From a checkpoint of a small mixture-of-experts model trained on Wikipedia.
Training: 1804M tokens, 6882 steps.
Below are experts of layer 3 (counted from 0) of a mixture-of-experts language model. Rows are named router (the router's row for the expert), gate (a neuron's input weights, with its number), up (a neuron's input weights, with its number), down (a neuron's output weights, with its number) and show model dimensions 128-191. Each number is 50 + 10 x the weight over its row's rms, rounded and kept within 0 to 99.
After each expert's rows: a language model's description of what the expert responds to; "raises" lists some tokens whose logits its average output raises strongly, later layers aside. This comes from a sample of Wikipedia text that the model never trained on.

# expert 0
router:51 61 52 56 52 53 53 37 49 38 90 43 61 59 52 35 61 64 41 67 53 59 44 43 47 66 43 58 41 54 52 42 57 51 45 41 61 57 39 52 29 40 20 57 73 48 57 48 54 56 55 46 70 63 50 45 61 54 48 45 43 44 56 47
gate0:47 43 70 56 56 57 54 51 50 56 62 67 44 63 53 35 79 57 45 50 46 59 64 52 45 45 57 61 76 48 42 63 47 49 52 53 72 65 62 39 46 61 26 46 50 37 58 44 36 54 56 48 50 37 41 58 60 58 50 44 66 41 57 57
up0:43 32 58 39 45 41 42 47 39 48 45 52 31 38 39 48 30 35 66 43 51 41 48 53 54 61 49 44 48 48 46 57 30 36 55 63 35 51 37 49 49 37 49 52 38 67 31 52 40 46 54 50 26 47 51 49 46 47 58 35 43 60 52 53
down0:46 49 42 48 42 59 55 51 67 47 40 37 65 33 44 69 43 72 67 52 58 43 52 64 47 39 39 53 51 55 40 50 62 49 45 58 34 60 44 56 47 38 66 47 50 58 55 73 52 48 32 33 27 57 56 61 43 47 64 44 50 54 45 55
gate1:42 69 34 42 48 64 44 48 36 40 52 52 61 71 40 43 48 43 37 70 63 53 46 39 48 64 48 54 56 58 53 46 41 49 53 67 62 37 58 50 60 52 61 46 62 57 53 75 47 53 57 61 51 51 35 58 68 61 37 65 63 39 57 49
up1:44 58 52 45 54 49 57 68 47 58 47 49 60 65 46 48 48 53 66 68 48 56 63 64 54 36 55 57 59 50 60 53 43 39 48 49 53 39 66 67 52 58 59 43 60 68 59 56 49 56 69 49 59 60 49 39 37 40 52 57 48 59 52 52
down1:39 52 54 56 60 58 46 66 65 63 39 43 52 30 59 56 39 40 38 29 44 52 52 44 48 34 52 42 35 34 41 53 51 61 51 62 53 56 57 44 33 45 41 54 32 47 58 38 51 57 34 66 47 29 46 40 44 48 52 54 47 44 61 68
gate2:46 68 50 42 43 63 29 30 53 59 52 59 25 43 45 41 68 46 46 64 62 54 69 58 47 41 56 62 46 44 63 40 36 46 42 52 40 54 60 45 75 56 54 41 38 55 49 44 39 59 58 51 34 53 39 55 50 37 51 55 44 49 38 37
up2:53 34 66 56 39 32 52 39 60 31 48 47 60 66 50 73 32 43 49 68 44 39 27 55 63 51 41 73 33 48 49 41 65 56 65 40 65 59 57 53 35 57 65 73 49 42 62 51 37 59 37 28 48 35 50 46 46 49 65 52 51 50 53 52
down2:24 57 37 56 52 50 50 64 56 49 55 53 51 32 54 32 61 65 47 82 61 46 42 42 15 70 55 37 59 50 56 58 47 58 47 34 51 41 48 57 67 38 60 42 56 65 53 50 71 48 52 60 43 63 50 39 47 52 42 47 37 56 58 64
Description: Infobox units and separators
raises: " runner", " which", " where", " Runner", "ele"

# expert 20
router:50 54 55 59 37 59 60 36 40 42 67 29 75 41 47 58 52 56 47 54 64 51 45 28 47 64 49 51 48 71 64 42 51 45 60 55 65 58 33 42 47 32 33 56 67 46 56 46 60 47 26 38 57 41 67 30 64 71 61 43 38 45 57 35
gate0:52 38 62 53 46 50 61 52 39 50 58 59 48 69 49 37 64 43 43 53 53 48 59 37 49 58 44 45 52 44 47 56 39 58 68 71 63 57 65 44 42 52 47 58 35 42 40 59 42 47 52 43 58 27 38 50 59 52 50 39 48 37 52 62
up0:51 28 63 44 42 29 43 52 33 57 44 57 40 41 66 52 45 46 49 37 60 51 58 56 50 40 76 46 47 52 50 50 38 49 59 55 48 46 55 48 48 38 47 55 34 52 36 52 47 37 46 39 25 42 45 53 56 65 50 35 51 54 56 40
down0:51 43 43 48 65 47 32 46 55 41 43 55 57 38 44 66 31 58 43 39 63 54 45 62 71 42 39 43 67 57 37 29 59 50 57 36 35 68 49 59 62 42 58 54 73 49 46 39 55 61 47 53 43 50 65 58 47 45 51 43 49 57 42 47
gate1:51 54 29 47 40 47 69 43 61 46 55 42 57 64 35 43 50 38 49 58 78 48 57 47 55 66 35 54 57 53 64 29 54 68 58 52 47 44 39 49 59 51 53 51 54 51 60 70 60 59 54 65 51 59 50 79 60 60 40 60 42 39 55 43
up1:42 56 53 34 52 48 56 79 54 54 43 54 55 61 41 62 37 47 67 58 44 58 62 72 45 40 50 56 75 59 54 57 55 49 40 51 40 49 54 63 61 62 72 37 53 64 58 52 47 61 49 48 51 54 44 50 34 47 65 50 49 61 26 51
down1:27 45 46 68 47 46 62 52 57 52 78 36 33 29 67 70 52 56 47 48 60 47 49 33 45 31 39 62 35 47 60 43 44 57 64 57 49 58 63 55 42 39 55 47 50 43 72 52 40 57 38 49 35 23 34 54 59 57 54 50 24 35 73 54
gate2:54 53 50 51 39 53 52 32 50 58 55 66 43 33 57 55 65 45 45 78 55 65 72 46 48 53 43 55 40 62 64 44 37 45 41 54 27 54 55 55 78 68 46 42 37 41 65 30 42 52 52 54 39 49 40 53 53 36 57 46 34 49 32 46
up2:42 47 66 42 48 52 55 44 57 45 45 23 58 52 52 63 31 47 53 57 42 45 27 48 63 38 50 65 68 50 42 46 65 55 58 60 56 64 51 61 38 53 53 70 58 32 49 73 47 48 44 33 38 25 49 39 42 60 59 72 56 57 48 45
down2:52 46 29 64 47 40 41 48 38 48 68 29 50 31 59 53 61 57 44 64 37 48 56 55 36 51 56 51 57 47 46 45 50 64 41 33 51 44 55 56 54 24 53 49 56 66 35 47 46 42 60 57 35 57 59 43 55 42 42 56 57 54 47 51
Description: Digits and decimals
raises: " (", "-", "–", ")"

# expert 11
router:52 61 56 67 52 40 57 58 59 32 72 51 42 62 51 38 52 63 47 62 60 66 63 46 57 58 31 61 48 43 51 38 64 56 53 50 71 61 37 52 47 64 45 51 61 51 51 47 32 59 36 62 62 43 51 42 51 42 58 52 40 49 40 51
gate0:40 37 67 59 43 52 61 49 29 55 62 59 48 58 54 28 67 48 54 54 52 54 64 40 48 52 47 47 68 46 58 61 44 49 57 61 68 38 52 46 49 65 39 60 58 39 54 43 44 54 57 48 53 44 44 61 53 64 52 45 82 39 42 57
up0:56 36 68 59 42 29 34 47 50 43 53 61 39 36 50 39 43 52 54 44 49 46 59 46 62 51 52 39 43 48 47 55 38 42 54 49 34 33 53 49 49 35 37 41 44 61 44 44 47 36 53 52 31 45 44 65 59 56 71 42 52 53 63 55
down0:40 44 33 51 48 51 59 58 51 51 38 49 50 43 46 67 43 59 49 49 47 51 46 62 47 51 55 60 40 52 54 47 49 38 58 49 50 63 34 61 61 40 46 62 39 52 64 52 39 54 29 30 49 59 38 64 38 48 58 49 57 59 30 38
gate1:46 47 31 42 43 53 56 41 54 37 52 49 55 68 37 48 56 50 46 52 68 42 52 37 64 65 58 48 49 51 54 40 44 59 55 63 64 38 48 40 58 55 45 50 59 57 56 58 52 51 54 56 55 62 49 60 55 49 43 58 57 40 56 44
up1:41 44 54 42 55 49 51 73 57 53 48 59 54 59 38 59 32 51 65 65 56 59 57 68 52 43 33 47 60 60 53 55 58 52 47 52 55 49 64 59 55 58 50 40 58 51 67 40 43 47 72 50 53 49 52 60 31 38 48 45 52 47 35 59
down1:36 62 57 59 60 45 42 47 54 56 37 30 45 34 52 50 49 24 29 51 53 62 55 27 53 42 64 51 34 62 61 53 44 57 54 48 44 52 45 46 22 35 47 59 40 46 49 55 65 54 43 47 37 30 43 37 65 49 58 58 55 53 85 48
gate2:40 63 63 49 51 71 44 41 50 71 57 58 38 55 34 43 78 48 65 64 60 69 52 49 60 51 33 47 63 45 63 34 49 60 32 59 36 41 52 60 77 52 58 50 65 49 59 35 23 52 45 46 39 40 42 42 42 32 63 71 39 40 46 52
up2:35 47 73 53 50 66 40 41 52 33 48 50 53 54 46 61 31 39 64 55 49 53 27 52 52 57 58 79 50 57 43 34 66 59 66 51 61 59 62 63 49 49 61 76 37 36 54 65 50 61 32 56 35 25 48 46 52 56 62 54 52 52 57 50
down2:55 58 39 66 47 50 54 70 51 59 54 60 63 39 60 38 68 55 31 58 48 41 67 33 40 51 46 41 44 41 63 54 37 70 41 51 35 52 59 65 59 52 48 45 52 42 58 54 34 55 45 39 58 41 42 44 56 44 36 66 53 43 51 38
Description: Taxonomy and synonyms
raises: "ated", "alle", "cle", "style", "si"

# expert 41
router:52 60 38 56 56 50 64 27 50 27 83 56 55 51 40 34 45 54 46 57 71 54 51 33 61 65 33 48 37 47 52 37 62 46 49 51 66 55 59 52 64 39 49 61 64 52 59 50 42 55 52 53 65 34 55 38 43 40 43 59 20 27 46 54
gate0:59 40 60 54 47 43 58 45 44 47 65 61 49 62 38 28 62 43 54 51 36 56 53 35 54 60 58 51 51 45 52 55 36 51 59 46 58 54 47 44 50 58 47 55 42 34 57 55 40 44 57 36 45 38 51 61 51 60 45 36 51 32 53 53
up0:54 32 57 51 36 33 49 55 43 45 49 57 43 48 52 45 40 46 68 39 52 54 54 53 55 35 76 51 41 55 39 57 40 43 49 45 43 52 55 43 47 46 43 54 45 47 64 43 47 33 51 36 29 42 49 64 61 58 55 37 47 51 56 54
down0:44 47 45 50 43 67 51 53 60 39 34 50 64 62 55 62 42 64 61 50 56 58 36 64 30 48 45 46 53 34 45 47 50 56 60 54 63 80 42 65 41 37 55 52 49 65 47 50 36 55 60 43 34 61 49 46 51 41 50 46 51 69 50 29
gate1:50 55 31 38 35 56 63 41 42 38 54 36 55 70 38 55 64 58 39 58 68 57 37 45 59 62 34 45 54 57 59 34 48 57 60 56 56 48 42 40 59 43 57 52 53 44 62 56 59 43 58 54 45 72 59 57 55 73 28 57 47 36 49 44
up1:50 49 55 33 56 49 70 63 52 58 47 62 53 68 39 52 50 47 70 77 49 46 59 73 51 45 50 56 76 58 56 43 61 37 46 57 46 54 70 64 59 43 57 34 54 51 77 53 51 60 46 57 56 67 50 67 36 44 43 39 48 68 27 52
down1:45 50 57 47 53 35 51 53 47 51 37 34 44 46 63 56 58 44 36 38 49 44 53 37 51 35 69 50 22 51 45 62 43 61 47 40 36 53 51 61 46 41 38 32 32 52 30 50 62 35 43 56 35 24 57 36 46 46 74 47 35 53 72 48
gate2:50 61 68 47 59 51 27 38 60 61 58 51 53 63 45 43 72 54 59 55 80 52 48 48 53 59 57 62 48 59 67 37 47 62 34 66 23 45 48 66 81 63 63 55 38 64 70 53 36 65 64 62 41 41 37 46 50 33 67 48 43 37 47 38
up2:40 36 70 57 51 47 46 33 48 44 49 60 60 56 48 61 43 38 59 53 56 55 20 46 66 37 53 71 49 52 36 39 59 49 65 51 55 64 63 59 41 46 57 62 49 39 46 59 40 59 30 38 46 24 49 33 50 57 59 56 54 44 53 47
down2:52 76 37 48 46 45 57 57 58 49 66 40 44 39 51 45 62 77 33 65 52 51 67 40 43 53 54 40 50 47 49 59 41 53 39 37 44 41 33 55 53 70 42 33 57 58 55 56 53 51 56 48 41 53 44 52 53 37 52 52 49 49 66 54
Description: Biology species text
raises: "es", "teen", "rus", "sel"

# expert 24
router:48 50 61 63 55 62 50 48 44 42 77 46 34 53 42 35 62 65 40 40 47 48 68 34 49 63 43 48 39 55 44 41 63 56 64 33 65 53 37 50 41 39 37 59 63 54 47 48 45 56 49 45 46 37 70 50 49 61 45 61 45 56 43 71
gate0:61 49 66 55 58 51 55 42 46 59 65 76 58 53 52 21 56 55 58 47 53 48 57 39 42 58 40 61 60 58 54 56 42 44 62 61 51 50 49 36 49 61 39 57 43 40 51 53 35 48 53 43 54 42 38 48 61 52 41 38 38 34 61 60
up0:53 40 61 37 44 45 40 42 38 59 44 62 41 44 62 33 40 46 58 32 55 46 61 53 62 44 61 57 65 56 50 52 40 47 54 54 34 41 51 37 49 38 46 47 39 60 43 53 28 44 53 36 39 48 47 59 57 44 48 32 37 46 58 66
down0:51 49 53 60 49 64 32 51 52 50 34 33 58 37 50 61 40 50 48 45 53 59 58 61 41 29 60 50 41 38 50 33 67 30 51 47 45 57 52 45 58 39 51 54 40 62 50 40 47 51 51 49 45 67 52 47 41 43 46 59 59 53 37 30
gate1:48 53 37 39 36 55 51 54 48 30 58 39 62 58 45 48 65 50 42 68 62 47 65 51 50 51 39 57 56 54 64 31 37 57 61 55 61 45 49 29 64 46 53 38 47 40 48 54 56 44 50 58 51 60 66 56 64 66 39 53 58 39 49 43
up1:50 51 38 40 53 49 50 75 54 54 43 76 63 53 44 61 44 51 63 66 49 49 69 77 56 34 32 61 70 53 50 39 50 43 60 54 48 45 63 51 51 35 57 39 37 45 50 57 45 48 70 40 69 47 46 59 35 55 54 58 50 58 37 48
down1:43 55 41 52 66 71 47 50 42 53 54 22 28 42 57 50 54 29 51 51 62 64 46 24 45 58 57 46 38 41 59 76 42 57 47 51 43 59 62 60 47 45 41 31 33 49 37 59 55 48 48 43 34 41 58 47 54 39 53 68 28 53 65 48
gate2:40 51 49 36 60 59 44 28 35 67 49 48 46 54 60 39 72 54 53 46 56 52 53 54 42 50 55 46 55 56 50 44 45 47 37 58 28 63 45 61 72 58 62 52 43 47 52 51 45 60 62 61 45 53 48 32 62 44 46 54 43 30 41 39
up2:32 42 56 55 47 39 46 33 58 47 46 43 61 59 56 76 26 40 57 58 52 37 27 48 60 46 39 53 51 56 53 38 57 52 58 53 66 60 62 57 52 46 60 54 50 27 43 59 45 58 39 33 46 28 49 42 31 45 56 57 51 47 52 49
down2:57 69 38 59 45 64 52 54 50 65 56 63 69 44 53 44 65 52 31 67 52 58 54 47 57 54 50 49 47 64 74 57 38 61 38 49 48 31 55 62 40 43 45 39 45 55 53 50 53 50 52 45 37 67 53 44 52 26 20 52 58 46 43 43
Description: Sports tables and clubs
raises: "la", "oc", "st", "ly", "ise"

# expert 47
router:46 60 45 44 61 50 44 53 62 38 77 43 44 61 36 39 57 49 48 53 49 62 59 31 54 59 46 56 35 44 66 44 49 59 52 55 76 44 53 42 53 45 45 66 60 43 49 42 50 63 48 62 41 38 49 45 72 62 49 53 25 42 52 62
gate0:62 38 54 46 55 60 62 36 39 49 60 63 41 61 49 47 54 39 57 58 42 55 63 37 37 54 42 46 66 48 48 74 36 43 60 63 49 56 59 45 60 54 46 44 46 39 42 56 27 55 62 48 49 41 46 60 53 61 55 41 57 28 59 59
up0:51 28 49 41 49 33 53 38 42 45 51 53 30 47 73 44 42 43 59 36 50 53 65 50 61 45 51 49 61 52 38 61 43 54 48 55 32 43 51 39 46 33 42 41 38 53 49 48 38 35 55 40 23 47 49 76 56 56 62 38 48 54 58 59
down0:42 58 35 43 51 62 44 60 48 57 35 49 42 58 59 44 26 58 79 46 64 63 34 68 57 38 41 52 43 49 57 41 68 59 38 29 41 58 33 48 44 43 58 56 38 66 60 47 52 38 48 40 44 64 47 47 41 46 38 52 46 65 44 37
gate1:49 60 34 40 46 63 50 39 41 40 48 36 51 66 30 47 63 40 53 56 68 51 51 40 50 56 46 54 47 32 62 42 45 63 55 60 52 46 52 30 49 45 58 54 42 51 64 62 70 48 59 49 60 68 56 61 57 71 40 61 64 35 59 27
up1:46 51 50 33 47 48 56 55 47 59 44 61 55 55 37 49 31 40 60 64 44 57 54 68 56 44 62 56 77 49 55 53 67 39 52 55 52 39 66 64 53 57 67 47 54 55 48 59 44 51 56 48 72 53 48 58 43 40 47 44 46 64 40 59
down1:44 72 50 74 52 54 50 49 62 57 63 30 40 33 65 58 42 54 52 31 41 61 53 43 48 38 43 47 30 47 50 56 52 62 58 49 41 73 59 53 39 40 43 49 47 55 49 56 39 62 43 50 40 36 53 44 65 41 47 48 40 55 51 54
gate2:46 58 48 53 49 42 21 44 52 47 46 60 44 54 55 54 62 52 55 66 69 55 61 64 44 38 40 40 54 59 66 44 38 58 40 66 23 46 59 48 52 57 61 45 50 49 63 53 51 59 61 52 34 43 43 60 45 29 58 56 28 45 48 32
up2:46 36 68 49 42 48 50 39 47 31 46 50 63 51 65 72 34 39 56 72 51 53 24 52 66 55 59 74 50 57 44 42 54 40 61 51 61 90 55 57 44 50 49 57 56 38 36 63 36 52 46 38 48 25 66 43 52 52 61 48 51 55 57 56
down2:54 60 28 62 44 35 49 64 58 49 49 40 55 45 72 35 58 64 31 68 51 46 60 56 45 57 52 34 56 45 49 55 39 70 32 42 42 32 36 67 45 58 31 45 46 69 44 40 54 41 48 63 35 52 45 60 41 29 43 57 52 47 48 39
Description: Math and science terms
raises: "s", " times", "k"

# expert 2
router:24 51 70 64 60 46 60 47 39 35 81 36 45 71 41 19 64 55 33 44 48 52 49 50 53 54 42 49 43 54 62 39 41 52 54 40 62 46 25 43 65 59 33 57 49 41 35 45 54 46 28 48 18 52 40 47 44 53 57 44 44 40 56 47
gate0:53 36 66 68 66 45 56 58 34 55 64 49 49 61 46 36 73 43 48 60 60 56 59 43 43 55 40 48 58 50 66 50 42 48 65 60 51 51 62 44 56 51 39 55 52 43 50 49 44 39 68 46 61 22 45 59 60 70 52 43 57 31 46 54
up0:52 36 62 62 50 31 46 65 38 58 54 44 38 43 62 51 56 35 47 44 67 56 52 44 47 46 62 46 52 75 61 60 43 43 48 51 34 42 58 32 49 35 33 41 53 56 45 49 47 44 72 41 35 38 53 66 52 65 58 37 49 52 54 57
down0:58 52 28 43 50 52 20 43 65 52 44 31 55 51 55 64 45 62 67 29 45 60 48 62 57 26 54 42 48 43 45 60 63 46 57 54 45 67 40 57 30 46 70 58 46 48 45 54 28 45 50 58 39 69 45 61 50 48 41 52 62 49 44 35
gate1:48 40 48 42 42 60 59 34 52 39 52 40 55 54 53 46 56 46 54 60 59 58 62 44 51 64 43 58 49 44 62 40 50 61 46 39 52 49 64 27 56 62 49 49 53 54 51 60 67 55 46 65 64 75 62 55 59 74 35 61 56 41 39 51
up1:40 62 48 31 42 54 52 58 55 69 42 63 49 49 45 72 37 63 57 63 56 54 66 78 57 41 44 52 75 54 56 46 39 34 44 54 49 46 65 51 49 57 57 48 55 56 48 54 47 46 60 62 57 54 35 56 38 27 50 39 55 59 42 47
down1:42 62 43 63 75 46 52 65 48 49 52 44 52 25 61 41 44 26 46 40 63 55 38 38 47 47 53 43 17 41 44 56 67 69 35 61 44 61 58 54 33 36 32 71 64 48 65 54 43 54 54 42 35 40 49 36 40 52 64 46 33 60 67 45
gate2:44 57 53 52 46 59 47 41 57 54 50 64 37 52 34 42 70 48 45 62 54 66 64 61 43 37 43 63 52 68 45 52 30 57 38 70 41 50 40 48 63 64 62 56 45 55 73 31 44 73 55 47 48 36 45 57 43 45 62 54 36 56 47 56
up2:41 31 48 54 50 43 49 31 52 46 52 43 66 59 60 55 31 34 60 71 55 38 33 47 58 43 61 54 40 39 49 37 76 62 74 53 57 75 65 58 46 63 47 59 42 39 52 67 38 65 33 54 38 30 54 39 65 49 55 59 45 54 37 48
down2:58 46 36 80 61 46 41 55 41 47 57 53 37 38 63 36 60 54 37 47 62 44 59 49 32 57 55 43 44 51 57 52 43 57 30 45 40 24 32 43 63 42 43 44 62 60 60 31 71 27 41 59 50 56 31 52 41 36 45 49 51 43 27 55
Description: Mid-word verb pieces
raises: " it", " dem", "y"

# expert 32
router:48 53 53 67 69 49 52 38 51 51 82 32 60 45 52 58 51 70 51 40 47 66 51 25 54 52 46 37 44 40 51 47 66 48 38 36 59 41 31 27 33 58 23 61 62 57 47 32 39 60 48 57 52 42 49 39 54 40 51 57 67 40 69 45
gate0:51 42 71 60 53 60 63 46 31 51 66 68 57 73 52 32 66 36 50 60 52 52 57 51 42 53 42 54 50 62 52 67 40 43 58 59 58 49 58 52 54 50 31 44 42 42 37 45 40 50 43 48 60 36 61 64 42 53 53 52 51 26 50 61
up0:55 39 53 49 40 31 44 48 32 49 53 57 43 55 58 47 52 45 44 42 59 57 57 49 43 42 53 63 49 62 49 66 40 38 55 58 42 50 42 47 55 37 31 50 38 74 34 48 45 39 33 40 30 53 48 52 54 46 75 47 52 42 55 46
down0:58 50 40 31 47 57 43 46 56 48 71 55 35 54 57 59 46 42 58 55 42 43 55 65 49 44 56 66 49 46 47 54 56 56 49 50 41 74 36 37 65 33 52 50 41 50 49 49 42 39 50 43 52 49 53 67 71 39 46 59 41 63 47 50
gate1:42 61 40 33 42 52 59 41 55 45 44 39 47 61 30 57 49 58 59 61 74 45 47 38 39 62 57 42 54 38 52 38 41 56 53 61 43 43 53 52 58 41 63 51 57 40 68 59 58 62 42 58 59 54 45 64 64 65 45 69 59 44 35 46
up1:46 53 47 40 57 43 55 59 59 43 45 53 55 61 45 69 39 53 55 66 51 53 59 63 45 36 54 49 72 51 54 51 60 30 39 55 54 40 65 58 48 55 67 42 55 41 62 52 56 67 56 66 66 48 31 48 39 36 51 57 44 60 24 59
down1:41 37 40 55 39 54 39 42 41 39 50 49 35 31 53 45 52 39 42 33 60 59 48 37 58 33 47 46 15 49 52 53 34 62 51 41 37 45 56 50 44 51 55 66 34 48 65 58 70 43 41 58 35 39 57 33 41 56 57 61 36 57 46 39
gate2:63 65 41 59 46 50 43 46 52 59 46 62 55 54 58 49 67 51 60 55 50 56 68 54 48 48 43 61 72 47 41 43 36 54 38 70 23 51 54 54 68 58 52 60 35 56 48 39 41 48 54 53 41 35 42 49 53 26 64 52 34 45 49 39
up2:45 50 66 47 54 56 48 48 39 37 48 49 56 46 54 60 33 43 58 59 49 43 31 41 59 45 56 61 46 45 54 44 66 45 64 46 49 61 53 59 34 54 56 70 47 34 58 60 35 64 42 53 54 28 50 32 41 58 64 59 53 49 50 48
down2:42 67 50 59 44 54 51 55 48 71 54 65 37 33 52 45 55 42 41 60 38 44 52 43 53 67 48 38 48 51 60 39 39 69 45 44 53 49 37 41 54 54 55 46 57 61 58 53 67 45 51 43 45 57 53 42 46 31 30 47 43 48 42 48
Description: Short word starts
raises: "s", "ty", "c", "ma"

# expert 27
router:45 54 55 60 65 53 40 66 51 36 71 36 43 58 38 40 46 48 43 49 55 48 47 40 68 71 26 46 48 43 57 33 42 45 62 45 66 59 42 53 51 33 32 51 56 62 53 57 39 45 35 57 37 45 53 48 71 52 54 37 54 42 47 51
gate0:46 59 63 63 55 42 47 41 31 47 60 54 39 69 53 39 49 52 57 46 44 51 66 40 44 55 39 56 58 45 52 59 35 43 60 62 54 50 62 48 55 47 47 55 32 35 45 62 37 48 58 43 44 26 41 49 60 57 52 31 49 37 51 57
up0:43 51 61 42 44 26 54 55 45 48 46 55 38 55 62 52 42 50 70 42 56 54 65 55 49 40 52 69 56 60 47 55 39 44 60 56 39 50 55 37 45 27 45 49 39 56 42 67 41 40 50 43 20 32 45 68 52 46 68 38 43 52 54 58
down0:56 52 48 45 53 54 58 43 55 54 31 47 58 35 55 52 51 50 61 27 50 55 50 52 46 37 48 40 43 54 44 38 56 61 50 39 34 58 43 55 42 39 52 60 44 70 37 69 53 40 38 44 31 44 40 69 34 32 49 72 55 53 45 44
gate1:59 56 41 48 29 55 62 42 40 38 50 43 73 51 40 50 53 43 53 59 69 46 56 45 54 62 37 38 56 37 46 38 57 63 41 68 55 41 44 38 44 46 52 43 51 61 62 67 66 48 48 53 65 61 52 55 70 47 39 59 46 45 43 55
up1:39 48 47 29 40 55 64 66 50 45 46 64 67 53 36 55 28 38 67 50 39 53 59 73 41 40 41 41 86 59 47 55 54 52 48 63 55 52 54 70 55 36 56 40 55 60 55 53 43 53 54 41 67 61 46 53 52 29 45 42 44 57 19 51
down1:61 46 61 60 47 46 41 48 37 44 36 21 37 36 61 54 59 50 52 37 40 56 46 45 47 44 74 42 21 51 61 41 48 55 49 55 48 62 73 41 38 48 44 43 47 31 59 47 53 57 35 57 39 27 53 48 32 46 66 41 40 51 61 30
gate2:54 73 56 34 39 49 24 41 57 58 48 56 49 43 50 51 80 55 62 72 48 66 51 59 63 40 41 56 56 50 52 42 50 49 36 67 35 47 57 53 77 50 51 39 51 61 46 53 40 52 58 45 48 43 40 49 46 38 65 65 34 46 51 37
up2:40 37 62 57 42 52 47 42 69 37 44 41 47 55 46 55 37 37 59 52 39 44 30 41 51 42 59 65 34 55 48 38 58 52 66 54 60 66 64 63 44 67 57 71 56 41 52 57 49 76 39 40 46 18 54 34 45 39 52 50 36 54 53 64
down2:40 61 28 58 63 47 45 56 51 62 54 34 61 41 51 41 61 49 48 50 50 52 56 32 31 44 44 41 70 63 54 59 51 60 39 44 50 48 53 46 68 56 32 39 57 63 68 56 53 33 48 58 45 55 51 53 56 37 45 51 52 47 53 48
Description: Sentence-ending periods
raises: " Other", " Their", " festival", "disambiguation"

# expert 35
router:41 52 55 65 39 54 48 48 58 41 73 49 43 47 22 29 53 65 36 56 56 53 30 45 50 56 44 46 45 63 38 33 63 51 45 54 51 38 44 45 42 43 46 51 62 30 69 48 66 53 39 46 46 41 55 48 48 44 49 47 37 46 43 66
gate0:49 40 47 62 53 55 60 34 40 58 61 62 55 57 34 27 54 39 49 58 53 48 64 40 52 54 40 62 57 57 47 58 45 36 66 63 64 64 47 48 58 58 42 51 46 40 60 47 34 62 50 49 55 49 47 59 56 58 42 48 55 31 56 51
up0:43 33 61 48 43 36 49 33 35 49 42 65 32 56 44 49 40 32 58 49 63 41 45 54 55 32 53 60 60 56 32 65 44 38 52 58 45 57 66 47 43 41 52 43 46 45 39 47 29 53 56 46 36 49 48 74 52 55 52 44 53 36 61 55
down0:46 55 46 54 45 51 45 44 62 60 46 42 58 40 54 46 50 41 44 37 52 69 53 68 58 58 51 55 53 54 56 41 69 64 59 38 51 61 45 53 48 42 45 53 38 47 54 72 38 58 50 59 53 51 56 43 60 52 64 69 53 57 63 33
gate1:48 40 37 52 43 49 52 47 37 45 51 48 60 47 32 44 52 40 44 65 52 42 50 45 50 63 38 61 61 50 52 36 42 64 54 65 49 32 55 39 60 57 62 48 50 40 63 66 51 44 48 51 46 53 49 54 69 69 46 62 44 40 38 51
up1:49 54 51 40 56 51 52 66 47 56 53 65 55 59 53 56 53 48 56 62 39 63 57 70 61 42 43 59 65 53 50 58 60 39 42 61 49 41 69 65 57 38 60 47 66 45 65 50 46 52 51 48 61 53 41 54 33 47 46 52 44 59 25 53
down1:27 56 51 57 52 43 45 51 48 42 56 30 38 42 64 57 39 34 41 31 52 62 46 36 57 47 66 40 33 43 55 62 50 65 59 39 43 70 44 47 23 53 34 45 40 52 43 50 42 44 27 43 39 37 45 38 63 46 54 40 49 61 64 49
gate2:49 59 54 54 36 78 43 53 62 52 47 58 47 44 45 44 58 44 55 65 56 60 60 42 55 53 53 49 54 56 60 41 39 53 33 50 27 54 41 59 74 65 50 43 45 44 73 61 39 59 50 56 40 33 51 58 57 51 65 41 42 43 51 42
up2:45 45 68 52 50 47 42 35 51 31 48 39 58 47 59 56 34 32 44 55 36 48 35 49 71 53 50 78 50 35 47 54 55 53 57 46 67 77 55 58 40 51 59 66 41 46 41 52 22 61 42 50 56 24 59 37 52 47 62 52 50 43 44 47
down2:48 44 32 64 56 49 39 57 33 61 65 56 61 45 55 35 58 57 37 54 41 55 60 32 33 59 47 37 48 68 57 53 48 33 40 41 49 41 59 55 60 58 42 34 71 54 66 29 78 49 57 59 41 55 31 46 35 41 54 53 62 36 45 54
Description: Military units and ranks
raises: " 2020", " 2019", " 2026"